From a checkpoint of a small mixture-of-experts model trained on Wikipedia.
Size: 13 layers, width 224, vocabulary 16384.
Experts: 64 experts in each of 13 layers, 32 GeGLU neurons an expert.
Training: a variant of SOAP for the experts, 238M tokens, 4931 steps.
Below are experts of layer 9 (counted from 0) of a mixture-of-experts language model. Rows are named router (the router's row for the expert), down (a neuron's output weights, with its number) and show model dimensions 0-223. Each number is 50 + 15 x the weight over its row's rms, rounded and kept within 0 to 99.
After each expert's rows: a language model's description of what the expert responds to. This comes from a sample of Wikipedia text that the model never trained on.

# expert 24
router:53 40 33 35 64 56 50 38 66 40 54 53 72 64 64 41 28 36 50 60 24 64 38 26 41 49 48 36 47 27 62 47 37 47 24 39 43 27 42 45 33 56 55 62 58 29 43 20 61 55 17 46 39 46 45 38 84 41 35 51 17 53 57 47 22 54 58 37 58 19 59 27 31 24 63 54 79 53 58 51 46 40 55 50 28 55 31 33 00 70 74 52 43 49 32 74 40 45 75 52 51 84 51 25 51 34 63 40 58 67 45 59 45 17 39 37 38 62 57 35 47 58 56 36 35 79 36 31 59 38 57 52 68 45 44 25 60 67 25 29 35 42 27 31 35 26 42 35 53 50 67 55 48 56 56 50 25 75 44 57 63 52 50 51 43 66 33 76 44 58 45 38 46 34 45 54 61 45 30 30 55 28 38 39 28 66 50 49 57 40 35 52 14 41 63 34 60 75 48 73 43 61 42 63 41 44 62 56 42 66 51 32 27 49 54 55 70 39 46 43 34 63 68 67
down1:68 66 27 37 47 36 50 37 47 59 51 26 40 64 15 42 80 53 72 40 43 67 52 47 35 63 41 42 52 58 71 57 59 69 71 57 75 57 84 46 62 55 37 49 61 36 34 54 50 47 47 40 45 55 54 34 71 60 33 43 45 53 38 82 29 23 58 39 52 57 49 49 41 64 49 09 68 51 33 55 58 74 77 32 47 42 75 55 26 63 51 53 41 73 19 62 28 63 38 51 49 49 64 48 18 44 53 31 47 75 55 33 53 18 59 21 29 35 21 47 35 54 39 48 46 42 45 45 16 59 29 70 22 51 50 54 66 29 45 43 52 48 57 49 43 47 49 32 46 54 27 44 36 61 49 64 34 41 82 32 30 57 37 40 51 69 42 57 63 79 57 44 37 46 40 51 57 69 57 50 52 50 82 51 43 49 61 39 51 69 54 42 26 52 41 29 54 53 46 57 69 73 58 49 71 72 57 85 71 40 34 27 81 29 45 40 37 74 50 14 66 50 46 54
down2:36 67 38 57 53 22 34 29 39 42 36 23 22 45 26 47 74 40 45 41 45 62 51 66 41 39 57 53 36 42 66 34 19 35 65 45 56 88 67 52 60 47 48 47 43 78 63 56 46 52 66 61 57 57 40 60 67 44 55 40 54 41 27 42 58 37 63 62 57 19 35 46 49 62 63 59 53 19 28 45 40 38 59 49 79 68 45 28 34 60 63 64 44 38 26 48 57 43 61 28 59 45 54 37 65 55 62 54 45 55 44 58 62 47 51 72 70 42 64 44 33 37 59 41 43 23 36 37 31 41 62 39 59 61 80 55 66 50 22 76 57 68 42 54 35 42 72 38 48 25 08 57 46 37 57 44 62 32 52 61 76 25 10 65 66 34 57 79 69 64 83 51 59 20 58 55 99 45 70 44 33 60 36 57 34 44 86 60 41 46 53 55 72 58 47 69 36 34 53 61 55 59 67 51 52 11 52 51 32 36 53 55 34 65 53 47 48 53 54 62 48 43 55 54
Description: Commas, periods, and, table pipes, and clause links like but, while, including, that end or join phrases and list items.

# expert 5
router:61 60 42 42 57 58 57 28 66 51 56 58 49 64 86 46 29 69 30 37 38 33 47 61 31 28 42 40 77 44 50 77 33 61 40 25 39 45 48 46 37 28 52 49 51 48 64 47 63 43 47 47 50 33 34 36 81 55 52 51 35 59 71 22 58 48 67 31 64 29 26 48 59 29 61 30 76 42 27 51 46 21 57 08 35 26 46 52 40 86 70 46 32 29 71 72 57 49 59 43 48 68 66 28 60 46 55 56 31 57 54 62 44 26 21 25 34 43 28 56 37 49 71 54 41 67 50 38 39 68 44 39 67 41 59 71 51 41 60 38 37 23 57 65 23 30 37 64 71 67 36 70 81 38 37 64 61 68 44 59 60 25 34 55 83 53 48 48 49 62 14 38 36 60 54 74 69 53 55 34 74 26 38 43 60 57 52 60 27 43 63 59 47 65 58 51 52 55 35 67 51 25 34 63 40 34 52 65 38 48 61 61 31 33 46 34 60 30 62 54 44 56 54 45
down0:36 72 52 25 77 32 41 41 52 52 50 44 55 39 53 53 63 43 65 60 37 65 59 44 71 56 29 39 72 55 48 57 55 72 53 79 38 59 83 49 48 55 37 65 54 56 38 32 61 58 88 63 55 60 52 49 57 44 65 65 50 52 71 25 51 58 31 44 53 35 53 44 31 46 89 39 44 63 84 44 39 42 29 58 84 36 44 54 34 60 60 56 55 37 58 37 76 27 59 76 45 76 17 56 55 47 52 59 58 60 33 42 72 59 01 55 43 64 65 39 40 53 56 58 53 39 60 48 49 38 44 43 47 35 49 45 22 62 40 45 60 36 67 58 63 08 39 58 44 66 59 58 61 41 33 38 73 32 37 44 44 52 56 55 36 28 57 37 35 60 24 66 82 45 59 56 40 53 65 28 64 54 81 71 22 49 76 50 55 33 47 25 75 41 41 64 70 41 55 43 50 54 57 65 54 38 40 09 42 60 31 81 51 55 62 45 35 64 62 49 34 71 28 64
down1:48 31 60 58 43 40 53 51 63 35 76 38 32 54 66 78 67 69 68 55 60 22 67 44 60 53 55 56 48 35 44 73 55 49 41 64 58 59 68 56 38 39 53 65 05 51 58 60 61 31 60 44 46 51 59 58 39 41 78 54 58 83 56 49 54 67 42 54 38 21 51 49 57 72 59 42 54 56 35 62 31 63 71 48 93 60 49 47 52 37 34 46 51 69 57 36 34 46 38 30 54 33 58 48 37 49 76 54 23 45 62 49 59 54 37 86 72 46 72 45 65 49 49 23 54 42 45 68 49 71 37 54 45 38 68 68 57 39 62 86 22 52 33 59 58 41 76 42 55 45 48 70 62 45 53 68 50 56 42 62 73 49 30 57 43 43 27 73 36 31 31 37 66 47 29 61 22 46 44 53 44 53 33 27 47 53 99 64 22 47 41 56 38 51 42 35 79 60 46 48 55 31 62 53 65 54 35 49 62 86 27 47 57 52 70 49 77 55 67 67 46 20 27 27
Description: Function words and punctuation before a following name, such as by, at, to, from, the, and first names like Steve or William, in sports tables and prose.

# expert 38
router:49 56 42 42 44 50 33 59 68 39 57 50 51 53 52 54 63 29 39 45 41 61 45 44 26 17 41 51 52 50 54 42 18 56 74 66 53 74 70 28 56 50 47 31 73 56 28 33 29 56 69 27 23 39 46 61 65 61 56 61 44 81 46 70 67 66 60 20 47 92 57 41 52 55 75 70 41 48 33 54 61 29 56 53 74 52 35 62 40 24 26 49 37 55 63 34 45 42 30 44 40 65 67 76 37 48 72 57 38 55 18 34 41 61 47 67 75 40 31 25 16 77 49 70 55 68 31 51 41 36 68 58 35 29 63 57 51 48 53 20 48 54 59 50 31 61 52 52 79 38 45 44 49 50 51 56 60 42 37 62 48 74 61 42 38 71 28 48 54 38 31 82 74 46 35 32 21 45 42 71 35 53 66 92 42 69 47 23 44 51 41 50 29 63 58 47 76 50 57 60 22 51 51 39 64 49 46 38 55 65 47 51 35 58 43 61 56 29 45 57 40 67 17 49
down0:73 46 54 36 66 50 31 67 58 47 56 54 52 17 54 73 67 44 37 52 74 47 48 63 33 86 30 51 33 53 48 55 48 75 57 62 72 66 62 42 38 43 56 42 48 68 71 01 45 42 45 25 39 35 63 59 49 52 48 37 59 52 61 77 57 40 43 43 60 56 51 51 50 40 41 42 27 43 72 22 35 38 49 63 71 37 09 31 41 62 53 52 66 35 42 42 44 58 45 62 41 59 19 47 46 33 26 71 82 34 54 40 56 52 12 59 57 56 47 60 17 48 34 42 27 58 47 59 37 32 64 22 33 45 82 22 45 51 51 55 40 66 50 79 47 62 48 48 55 36 27 42 39 53 39 61 55 40 68 69 33 54 44 71 57 29 39 62 40 19 46 38 32 54 72 53 46 63 52 58 43 67 62 61 30 41 38 38 60 34 33 50 53 37 56 42 42 64 42 34 31 67 65 32 77 22 63 60 66 13 21 44 35 27 59 64 51 34 41 40 39 37 38 50
down1:65 63 53 38 65 39 56 40 50 37 48 53 63 43 41 60 61 53 37 55 49 38 61 82 16 33 95 24 36 71 33 38 40 71 39 44 40 27 50 56 50 50 89 60 39 56 68 62 41 66 60 43 49 36 57 65 65 56 47 68 33 60 44 08 76 35 65 44 70 38 46 46 42 54 22 60 42 33 75 74 29 80 36 48 41 32 61 41 59 65 83 58 42 59 71 48 58 65 62 46 47 57 35 40 42 44 51 10 54 37 50 64 40 63 22 51 47 42 51 61 40 66 49 76 42 74 60 39 11 66 57 71 33 56 43 53 93 53 30 37 41 64 60 46 56 43 63 53 40 54 72 46 56 32 60 46 35 67 47 41 33 71 65 35 51 48 34 51 61 57 37 51 67 17 68 56 32 55 39 30 41 46 41 39 71 29 43 42 48 53 55 83 79 62 53 41 57 62 23 42 58 41 59 58 56 24 52 42 41 57 49 48 47 69 73 46 36 32 65 42 38 51 24 49
Description: Early pieces of ordinary and technical words split into fragments, such as f-ran-cs, magn-etosphere, cru-iser, M, l, tr.

# expert 29
router:58 61 38 47 73 18 54 71 10 36 53 51 58 71 55 31 47 67 49 26 50 26 45 33 62 56 58 51 45 41 73 38 48 59 44 59 48 41 38 54 43 40 56 34 59 42 71 30 38 61 52 48 41 47 25 49 61 32 17 24 41 50 46 24 63 58 36 19 64 33 69 54 58 56 50 34 51 60 53 97 43 57 61 24 72 51 16 36 40 54 45 49 45 65 55 43 52 59 72 33 46 84 20 44 64 44 46 41 47 70 84 61 45 36 57 49 69 65 55 26 28 55 47 57 38 48 45 26 47 58 46 48 90 48 68 80 53 67 53 60 26 39 58 42 58 29 47 51 31 58 31 71 71 41 59 48 44 74 50 28 52 54 53 62 48 38 53 74 63 63 29 71 43 43 71 31 60 45 46 36 41 43 40 47 36 52 48 51 14 61 42 37 76 43 37 23 32 71 83 80 38 39 49 74 58 62 48 53 42 57 30 46 49 21 53 57 48 43 39 47 61 72 57 52
down10:29 69 53 63 84 55 61 62 29 57 49 35 68 47 62 64 59 40 48 52 60 48 30 21 32 59 43 57 53 62 38 28 51 62 57 62 57 33 79 40 33 53 52 61 64 64 47 45 48 28 34 39 24 60 47 47 61 22 84 48 37 46 59 26 29 35 55 37 62 77 53 36 50 49 61 48 62 52 41 32 77 57 36 51 74 35 64 14 21 44 30 51 37 45 47 29 38 63 34 64 40 53 48 65 47 50 64 35 61 48 39 67 42 65 49 69 70 61 52 65 49 61 43 50 44 49 45 64 65 46 50 41 24 32 66 53 48 52 37 41 35 63 73 38 47 24 52 68 71 16 79 55 28 43 33 51 31 66 51 48 59 36 60 48 15 58 57 25 63 38 59 73 39 69 47 31 62 69 82 69 57 50 60 42 59 17 46 49 63 49 38 42 50 18 37 58 60 38 37 05 32 43 69 27 39 76 53 61 51 39 39 46 87 51 59 57 52 76 46 64 51 55 83 46
down11:39 61 42 65 70 68 34 35 44 64 36 60 50 38 68 63 43 59 35 48 46 36 34 68 49 55 40 52 49 22 46 74 46 47 35 43 47 42 48 46 27 57 65 41 53 46 44 82 33 83 49 43 42 53 55 30 32 60 44 58 48 31 29 50 58 63 48 57 40 35 36 49 70 31 38 65 60 45 41 70 14 48 71 55 47 29 41 49 62 55 78 59 47 59 22 50 34 64 33 48 53 35 46 41 53 76 38 41 39 68 48 62 48 39 90 45 30 47 59 55 45 32 41 49 70 60 64 46 72 51 40 30 49 46 44 61 63 36 74 39 61 46 23 69 48 49 49 64 72 67 29 44 23 59 24 73 17 59 67 70 15 43 56 50 21 42 28 50 54 59 32 45 67 64 67 46 40 52 23 32 67 49 62 62 61 62 46 62 44 56 48 61 45 18 43 54 41 49 27 41 08 68 47 54 41 44 39 32 49 38 67 19 19 48 81 47 89 51 33 46 71 76 31 46
Description: Commas and prepositions in place names and locations, such as Oakland, California, University of Texas at Austin, and clause words like until, because.

# expert 41
router:41 36 28 47 40 45 82 52 34 29 50 40 63 58 60 72 87 59 60 41 15 50 59 29 69 39 32 41 59 54 43 79 25 52 50 30 63 62 34 45 43 34 58 50 57 75 36 80 66 69 32 72 56 40 55 38 79 49 69 68 25 47 45 69 46 41 62 64 29 39 38 57 25 45 59 50 59 36 54 39 22 55 53 49 44 66 62 24 26 54 56 44 31 25 54 48 61 51 58 79 65 54 56 32 54 54 55 42 36 48 67 56 76 37 47 51 34 53 37 47 59 59 80 69 19 64 42 39 42 58 28 37 55 35 56 46 54 27 37 31 37 33 38 43 56 39 53 62 64 68 32 36 41 57 45 67 72 46 46 74 53 54 36 52 78 77 45 26 71 34 60 49 29 68 46 79 76 60 34 32 39 44 53 49 36 59 47 33 67 49 40 57 55 24 30 37 28 63 23 68 35 35 79 40 52 52 39 45 69 66 67 54 60 26 63 42 53 39 48 48 38 70 18 39
down0:52 39 36 55 62 40 51 69 52 64 44 42 52 38 22 51 43 89 49 26 79 62 49 39 50 54 44 57 36 33 26 50 64 47 56 46 37 56 37 45 84 47 86 36 22 43 48 54 27 18 60 41 66 43 34 60 50 32 33 44 47 61 62 60 42 66 66 55 64 55 35 49 51 67 77 47 16 51 34 46 59 64 53 50 48 45 70 45 48 65 69 40 44 16 59 69 48 68 43 52 28 47 58 32 51 49 39 40 46 23 78 21 74 59 56 49 70 62 51 40 76 70 38 95 68 72 51 46 81 34 56 47 67 44 31 55 63 85 44 40 38 62 61 32 45 38 45 49 26 55 50 53 69 45 33 49 37 47 57 64 44 16 62 35 36 47 88 70 49 53 50 88 62 40 46 43 63 29 25 56 36 59 72 55 17 75 36 39 36 49 42 56 55 40 50 48 46 53 38 63 52 45 28 53 48 54 71 64 60 61 45 66 69 52 41 51 46 29 51 40 56 43 34 80
down1:36 45 61 45 33 56 33 59 79 51 73 73 36 44 54 54 29 43 46 37 50 49 50 53 51 29 40 68 33 52 37 39 30 46 60 66 27 59 92 54 66 32 27 42 39 60 31 31 41 47 63 61 60 56 33 47 23 54 53 47 49 61 43 30 64 92 53 39 68 73 73 60 43 55 46 80 53 69 46 48 74 56 74 67 27 86 31 30 46 49 64 44 66 35 36 47 56 81 23 39 41 69 55 15 56 67 47 60 42 45 62 43 50 63 51 44 40 63 44 47 14 60 46 79 82 40 68 37 68 63 47 33 57 79 54 42 51 43 36 33 54 60 44 40 44 69 51 58 45 51 36 33 51 47 47 62 58 48 35 61 54 45 41 63 43 44 28 22 45 35 28 66 66 60 65 51 43 38 49 43 54 56 44 76 62 57 26 27 40 64 53 28 53 37 54 41 54 38 34 28 34 71 45 53 65 44 88 84 22 45 60 34 36 65 53 34 36 40 41 69 76 32 65 57
Description: Pipes between column names in table headers, heading markers like == and ===, and sentence-ending periods before a new sentence.

# expert 0
router:72 64 47 46 27 77 26 44 79 84 46 50 35 53 49 43 43 35 38 52 46 73 33 53 50 35 46 60 36 70 55 41 62 54 60 71 42 39 65 51 73 49 38 38 36 58 53 27 65 65 70 56 66 57 40 55 31 34 76 57 39 60 44 43 70 55 63 34 57 82 76 64 47 58 36 65 59 62 41 44 32 58 94 62 31 42 18 78 35 60 43 82 35 48 49 53 47 42 54 60 55 39 59 69 61 55 35 39 62 30 53 69 51 36 44 25 62 63 56 36 48 56 49 58 55 64 29 74 34 50 67 45 50 44 66 67 48 59 58 49 70 39 35 55 61 42 38 38 28 26 65 49 74 62 19 82 47 25 49 51 72 36 32 33 40 63 35 41 39 37 43 32 59 32 68 41 20 30 69 69 74 74 49 33 29 41 49 34 43 55 55 44 55 48 40 46 57 73 27 41 64 63 29 63 77 28 75 43 74 72 54 41 48 17 21 59 37 60 45 52 55 57 60 42
down0:68 38 54 47 83 36 52 49 41 63 67 34 37 39 46 34 69 62 37 30 28 63 41 65 36 61 60 40 48 35 57 41 54 42 33 43 49 46 47 35 40 28 25 07 58 43 54 53 56 10 43 38 49 43 57 36 86 56 52 32 62 34 47 54 40 26 60 15 40 18 43 67 52 34 53 46 47 68 35 36 51 40 57 25 43 49 57 70 67 51 48 34 71 69 20 34 59 56 53 67 66 53 98 54 30 47 50 49 36 73 36 60 54 40 57 48 61 66 62 50 60 45 69 62 53 51 55 52 39 25 74 50 62 54 51 36 44 36 57 42 21 51 58 53 45 44 46 75 32 27 61 52 51 22 42 56 69 68 39 46 47 52 48 45 51 54 45 31 48 65 42 66 23 72 32 53 80 37 27 54 42 10 48 11 66 52 25 42 43 50 63 39 47 31 59 52 33 63 53 23 64 37 65 28 30 25 38 73 40 28 46 55 73 73 33 48 51 71 53 39 53 52 53 38
down1:20 60 32 38 99 72 53 38 56 40 50 43 44 36 48 52 35 48 43 54 47 55 44 48 57 44 64 66 52 51 42 38 33 66 56 64 55 40 48 64 62 52 61 56 45 59 59 49 58 45 29 41 37 65 40 56 28 53 64 62 46 83 35 77 47 44 42 44 25 15 50 21 07 25 43 48 35 43 42 54 52 34 60 48 65 54 41 07 39 55 57 58 60 44 44 53 41 23 60 55 39 19 44 47 45 28 61 77 31 60 42 26 39 51 31 66 21 45 54 59 56 50 42 65 58 59 61 72 49 59 47 40 62 41 52 49 37 57 52 17 55 68 70 36 27 58 42 38 63 55 81 50 58 50 48 77 37 63 51 61 37 38 32 56 62 18 62 39 63 39 59 44 51 74 61 42 51 35 68 48 31 34 60 53 27 60 02 76 63 57 36 55 73 56 32 49 24 69 36 33 23 79 38 26 45 42 50 61 55 49 49 39 45 73 60 28 80 65 51 45 34 47 50 46
Description: Opening pieces of proper names and foreign words, usually capitalized, such as Am(igo), Sal, Los, El, Tak(ashi), sh(rim)p.

# expert 39
router:77 69 25 30 34 46 43 53 35 58 47 29 47 69 36 59 54 57 89 59 47 45 51 53 57 22 34 49 42 61 61 12 51 60 37 53 73 46 63 24 35 74 43 63 34 38 35 32 61 42 58 27 25 30 62 40 66 49 71 74 30 64 57 61 72 41 49 54 33 45 45 62 61 55 90 43 55 29 27 60 38 77 47 83 44 60 14 87 34 48 49 39 68 49 48 36 43 35 49 54 33 42 67 38 33 46 49 59 74 38 55 35 39 54 45 57 56 55 28 63 64 54 38 56 69 41 56 68 43 29 57 40 33 42 35 59 70 40 29 32 83 61 20 51 37 51 49 56 75 40 35 50 71 63 57 36 58 30 75 58 43 53 46 68 29 61 44 56 34 48 17 22 60 34 59 24 39 45 56 62 35 58 37 49 77 62 38 47 23 34 74 80 57 55 52 44 69 58 45 39 52 46 45 53 42 29 60 64 63 54 65 28 53 53 67 62 50 69 47 44 43 37 65 60
down0:71 50 69 30 81 51 35 58 48 51 39 62 63 62 44 56 41 40 34 47 50 49 44 53 53 46 63 47 52 49 18 44 55 59 43 04 50 25 55 43 48 53 71 36 63 67 41 49 55 60 51 52 41 51 79 30 65 78 68 45 37 62 42 41 58 47 41 36 21 33 34 57 64 74 40 50 67 40 69 68 45 57 37 71 71 36 66 68 35 37 36 43 44 34 67 81 46 42 50 72 72 39 58 51 42 36 48 68 46 43 35 52 14 55 64 66 31 51 25 60 54 35 35 55 52 66 48 16 37 52 42 41 61 67 76 58 51 30 65 43 62 56 64 38 30 50 26 60 56 48 54 20 61 35 31 39 48 55 64 54 15 61 44 67 50 30 74 56 47 45 79 54 61 40 58 39 45 34 69 58 57 73 79 22 50 26 33 54 47 44 29 20 50 36 40 51 36 64 45 69 44 54 05 32 35 43 66 78 47 15 77 52 64 47 63 29 39 34 46 69 68 44 39 46
down1:46 59 79 67 60 62 58 37 48 46 43 51 59 47 43 59 64 48 52 82 13 55 38 62 64 48 41 33 33 51 50 38 30 58 48 17 96 39 38 33 33 61 69 49 75 52 75 31 13 62 45 77 48 53 26 52 75 43 37 42 72 51 67 65 50 62 33 64 57 58 61 29 66 69 44 62 50 28 38 55 28 46 58 38 62 63 55 42 56 38 41 32 50 67 41 52 36 64 82 14 53 62 52 59 51 46 45 69 48 77 65 67 39 61 42 44 51 57 69 35 44 53 40 35 50 46 58 54 58 43 68 21 55 59 37 58 15 42 41 33 19 60 51 24 07 52 61 45 34 63 51 57 45 62 54 42 56 22 43 62 41 41 55 51 65 42 50 62 50 51 55 73 53 32 33 66 62 63 81 45 88 68 72 45 57 58 40 39 64 37 56 79 55 28 40 46 47 40 77 40 47 40 57 25 58 59 53 63 57 56 60 51 47 55 76 38 60 52 40 47 74 89 62 63
Description: Opening pieces of words split into subwords, often a capital or consonant cluster, such as E in Egg, he in lighthearted, Che, sc, comp.

# expert 32
router:63 51 74 81 65 47 61 59 58 61 58 37 56 32 31 73 45 53 52 68 38 52 61 42 63 21 40 53 62 44 64 11 68 58 36 50 50 39 64 28 78 63 78 49 64 40 45 64 41 23 58 63 38 46 53 29 47 65 60 91 58 62 49 39 36 65 58 61 36 46 36 63 65 62 49 70 46 37 71 36 49 47 53 57 53 38 41 57 57 50 52 37 33 58 14 22 64 49 55 57 58 23 78 40 42 32 73 34 64 51 61 53 62 72 49 37 39 39 42 66 57 48 30 26 34 70 46 61 60 23 63 57 46 78 37 33 27 79 76 50 67 71 46 30 54 78 56 47 73 61 45 58 24 27 57 48 26 43 76 36 66 57 44 45 47 44 67 57 57 48 77 20 48 59 55 33 23 61 29 43 32 76 67 49 81 44 58 49 59 54 30 57 67 40 47 49 61 42 26 51 46 76 74 61 55 58 57 56 50 47 35 48 66 55 66 50 27 37 42 52 47 71 22 71
down0:49 33 49 20 47 37 51 44 34 58 69 62 38 63 54 34 28 81 67 62 69 50 41 53 29 59 62 48 57 42 60 64 60 66 75 32 72 49 41 50 48 51 68 68 55 40 63 51 45 42 49 39 69 18 56 68 71 37 49 40 38 53 36 62 28 61 46 79 36 36 58 53 74 39 52 45 57 39 65 64 58 44 38 31 62 69 24 67 31 67 41 42 40 60 67 55 46 27 55 32 42 41 57 41 53 50 40 39 59 50 07 60 84 55 22 68 36 33 71 47 37 48 58 64 26 46 49 39 64 68 06 99 55 34 50 67 59 62 46 77 30 41 60 41 51 65 57 44 67 22 27 49 72 64 33 41 47 70 36 29 50 50 22 61 29 51 48 68 50 48 19 65 58 61 59 41 57 71 53 44 32 51 57 45 56 39 86 18 54 51 66 44 52 62 44 58 57 48 35 62 85 69 46 46 46 46 50 52 46 57 59 56 34 44 50 69 49 69 63 48 40 37 75 39
down1:63 57 58 34 45 34 83 28 77 29 55 52 42 47 43 58 69 52 34 43 43 37 53 47 47 50 41 69 64 60 64 59 47 23 25 38 45 58 63 50 78 49 47 38 46 37 32 43 52 70 57 61 45 37 59 48 43 32 71 57 63 48 57 49 57 62 34 23 67 43 47 46 48 48 57 67 78 52 43 53 58 50 39 81 60 95 67 32 53 35 48 40 43 59 62 25 38 60 21 66 52 69 69 57 35 53 74 49 44 37 54 65 39 06 38 82 50 46 53 59 48 45 55 52 48 30 78 42 63 28 83 54 57 44 52 36 63 03 53 35 41 52 71 55 59 24 38 31 07 73 56 42 46 67 27 65 49 63 66 61 61 43 54 61 37 55 59 52 55 28 71 42 70 47 47 52 75 59 49 37 52 58 76 51 31 78 96 61 39 60 41 55 47 66 32 58 48 55 37 61 44 63 57 59 51 31 41 33 25 40 58 38 72 66 43 57 36 61 55 26 46 26 38 63
Description: Prefix pieces opening words and compounds, such as anti-, co-, re-, non-, inter-, post-, plus English and American.

# expert 18
router:50 42 60 69 65 65 58 76 61 62 50 24 63 55 50 22 41 56 58 69 45 58 58 59 51 33 47 53 79 71 67 49 66 48 46 52 71 27 66 35 54 57 46 37 44 54 50 65 29 41 62 69 64 25 50 61 34 61 49 42 88 44 56 55 25 57 58 43 59 51 48 68 65 62 10 83 36 36 30 34 85 45 64 56 72 77 46 38 59 71 86 63 50 36 47 50 49 51 24 51 64 37 50 43 46 45 59 61 51 42 72 22 66 60 60 65 52 46 64 61 33 32 52 31 35 63 82 53 42 33 28 52 70 77 44 35 53 59 67 49 59 45 76 23 76 47 58 56 61 58 52 57 53 33 21 47 79 47 51 31 40 74 32 47 42 38 75 17 56 54 51 53 57 52 71 54 57 56 74 57 59 57 71 41 67 63 60 46 53 45 88 49 48 39 70 87 61 19 40 72 40 54 36 54 37 75 41 38 24 42 54 49 27 64 55 52 57 65 50 44 61 39 36 49
down0:64 68 53 45 57 48 49 56 48 63 78 49 34 30 60 40 58 55 43 39 45 51 27 21 36 54 36 31 56 54 27 61 58 38 40 34 46 50 56 56 60 45 48 85 46 41 62 40 40 46 51 30 67 81 57 61 54 37 47 52 78 57 17 50 60 44 53 77 34 87 57 51 46 59 47 40 42 43 61 51 54 67 55 50 57 55 59 73 39 28 61 47 31 77 33 47 32 59 99 54 69 40 62 44 46 43 58 39 45 70 63 37 69 36 30 72 19 50 61 46 35 69 68 29 56 34 46 42 38 29 81 52 50 47 61 43 52 43 58 56 79 68 26 56 68 48 32 22 46 42 44 49 45 71 72 56 57 17 23 43 29 33 59 65 57 46 72 57 47 60 61 51 72 33 44 62 38 61 47 70 64 53 36 63 36 66 74 53 51 35 39 41 30 40 37 53 55 56 36 31 36 37 73 64 58 94 73 65 44 44 69 57 51 35 59 75 35 39 46 32 36 44 35 79
down1:79 26 71 69 23 60 64 50 27 44 67 54 40 54 42 63 54 34 44 47 56 67 51 78 57 52 54 67 51 39 57 37 41 56 82 68 77 39 51 53 18 60 45 51 51 55 15 49 56 53 45 61 37 50 54 47 39 55 44 67 54 34 87 31 44 57 45 72 34 68 51 40 34 48 77 34 49 50 40 40 54 29 71 43 28 53 63 70 56 50 41 69 63 29 71 60 37 48 45 63 27 27 61 38 33 63 38 25 46 61 41 52 46 80 50 66 39 16 44 58 63 47 43 64 50 19 48 70 78 52 41 21 29 53 50 71 23 26 47 68 66 45 51 38 69 77 56 51 50 60 54 47 39 59 78 26 52 41 40 54 58 45 63 29 47 63 36 45 16 62 62 54 42 37 33 41 44 22 22 62 58 23 58 73 62 27 21 32 51 65 65 52 73 50 77 81 51 41 42 40 49 56 46 54 55 61 42 35 48 25 53 50 66 44 59 67 32 60 43 41 51 18 44 62
Description: Possessives and articles (his, her, a, 's), plus adjectives or nouns after them, especially sports terms like League, Championship, NHL.

# expert 57
router:47 39 50 54 31 49 49 33 35 30 59 62 57 22 27 40 69 61 54 37 45 38 49 58 89 52 51 44 46 58 41 62 50 40 66 47 67 67 36 57 35 44 30 48 42 36 42 51 77 55 36 65 54 39 41 53 69 45 50 33 48 53 46 30 39 44 59 41 32 47 38 43 56 72 44 29 50 51 63 68 39 64 35 52 42 32 60 82 75 20 62 40 64 22 60 29 57 58 62 53 35 19 39 46 46 48 46 61 68 60 57 34 62 93 75 55 34 65 56 43 72 62 53 22 67 36 13 41 26 61 55 57 36 25 25 58 38 48 54 54 39 71 70 54 67 38 48 69 31 51 76 34 28 47 36 34 40 36 42 57 30 42 71 51 46 53 74 83 55 23 20 43 78 46 67 57 60 78 83 60 42 56 20 72 41 58 54 49 71 39 45 37 47 41 44 42 38 71 42 57 48 43 48 38 13 65 39 34 68 54 51 66 44 66 35 72 64 43 57 53 39 51 59 82
down0:25 49 44 44 58 65 86 41 48 74 42 38 60 82 33 52 40 59 37 72 54 59 29 46 44 58 56 45 21 56 66 36 45 40 56 72 52 30 52 22 62 63 22 52 66 41 41 54 37 41 44 29 52 46 50 89 80 66 20 52 35 40 73 70 48 38 47 38 84 62 38 64 49 30 57 59 40 53 52 31 45 47 65 45 81 52 38 41 36 64 31 55 37 43 51 53 67 73 44 70 65 46 38 38 66 64 52 49 61 56 45 54 71 54 63 37 39 61 67 27 40 48 55 36 46 53 62 31 38 30 51 41 55 67 32 47 72 32 54 44 34 36 45 45 35 56 44 72 44 65 61 45 57 69 44 38 74 53 19 38 31 38 22 54 58 56 32 41 45 53 28 82 14 42 66 37 54 25 46 43 71 66 35 37 35 48 77 55 67 45 61 43 51 64 26 62 34 77 62 47 56 44 17 37 53 49 54 90 46 66 67 43 34 53 31 32 60 50 61 64 35 75 24 28
down1:58 76 66 66 58 50 71 83 33 47 27 59 53 72 50 20 49 78 51 26 57 56 41 31 41 50 50 44 52 62 29 35 88 42 60 54 49 67 70 50 64 46 26 51 45 36 61 67 51 58 73 48 69 50 87 82 67 67 47 36 38 41 45 42 52 49 54 19 51 40 58 36 77 54 68 52 48 49 45 55 45 79 55 41 53 71 60 34 38 44 83 57 56 63 41 37 63 79 26 54 56 45 56 67 31 49 37 34 51 41 16 32 15 54 32 53 61 43 52 35 75 62 63 46 39 44 64 36 53 34 46 44 36 39 46 26 61 34 60 34 69 74 72 44 68 22 54 40 23 40 43 61 67 42 70 51 72 41 73 43 52 39 35 46 25 55 54 57 59 43 75 53 38 28 54 36 35 40 52 33 47 25 54 55 62 36 38 45 54 61 44 70 71 45 40 48 50 44 73 49 63 45 40 75 77 53 60 24 64 35 54 69 51 32 37 34 32 47 21 54 68 78 61 66
Description: Main verbs and particles after subjects or to, especially in plot summaries and biographies, such as made, began, breaks, turned, up.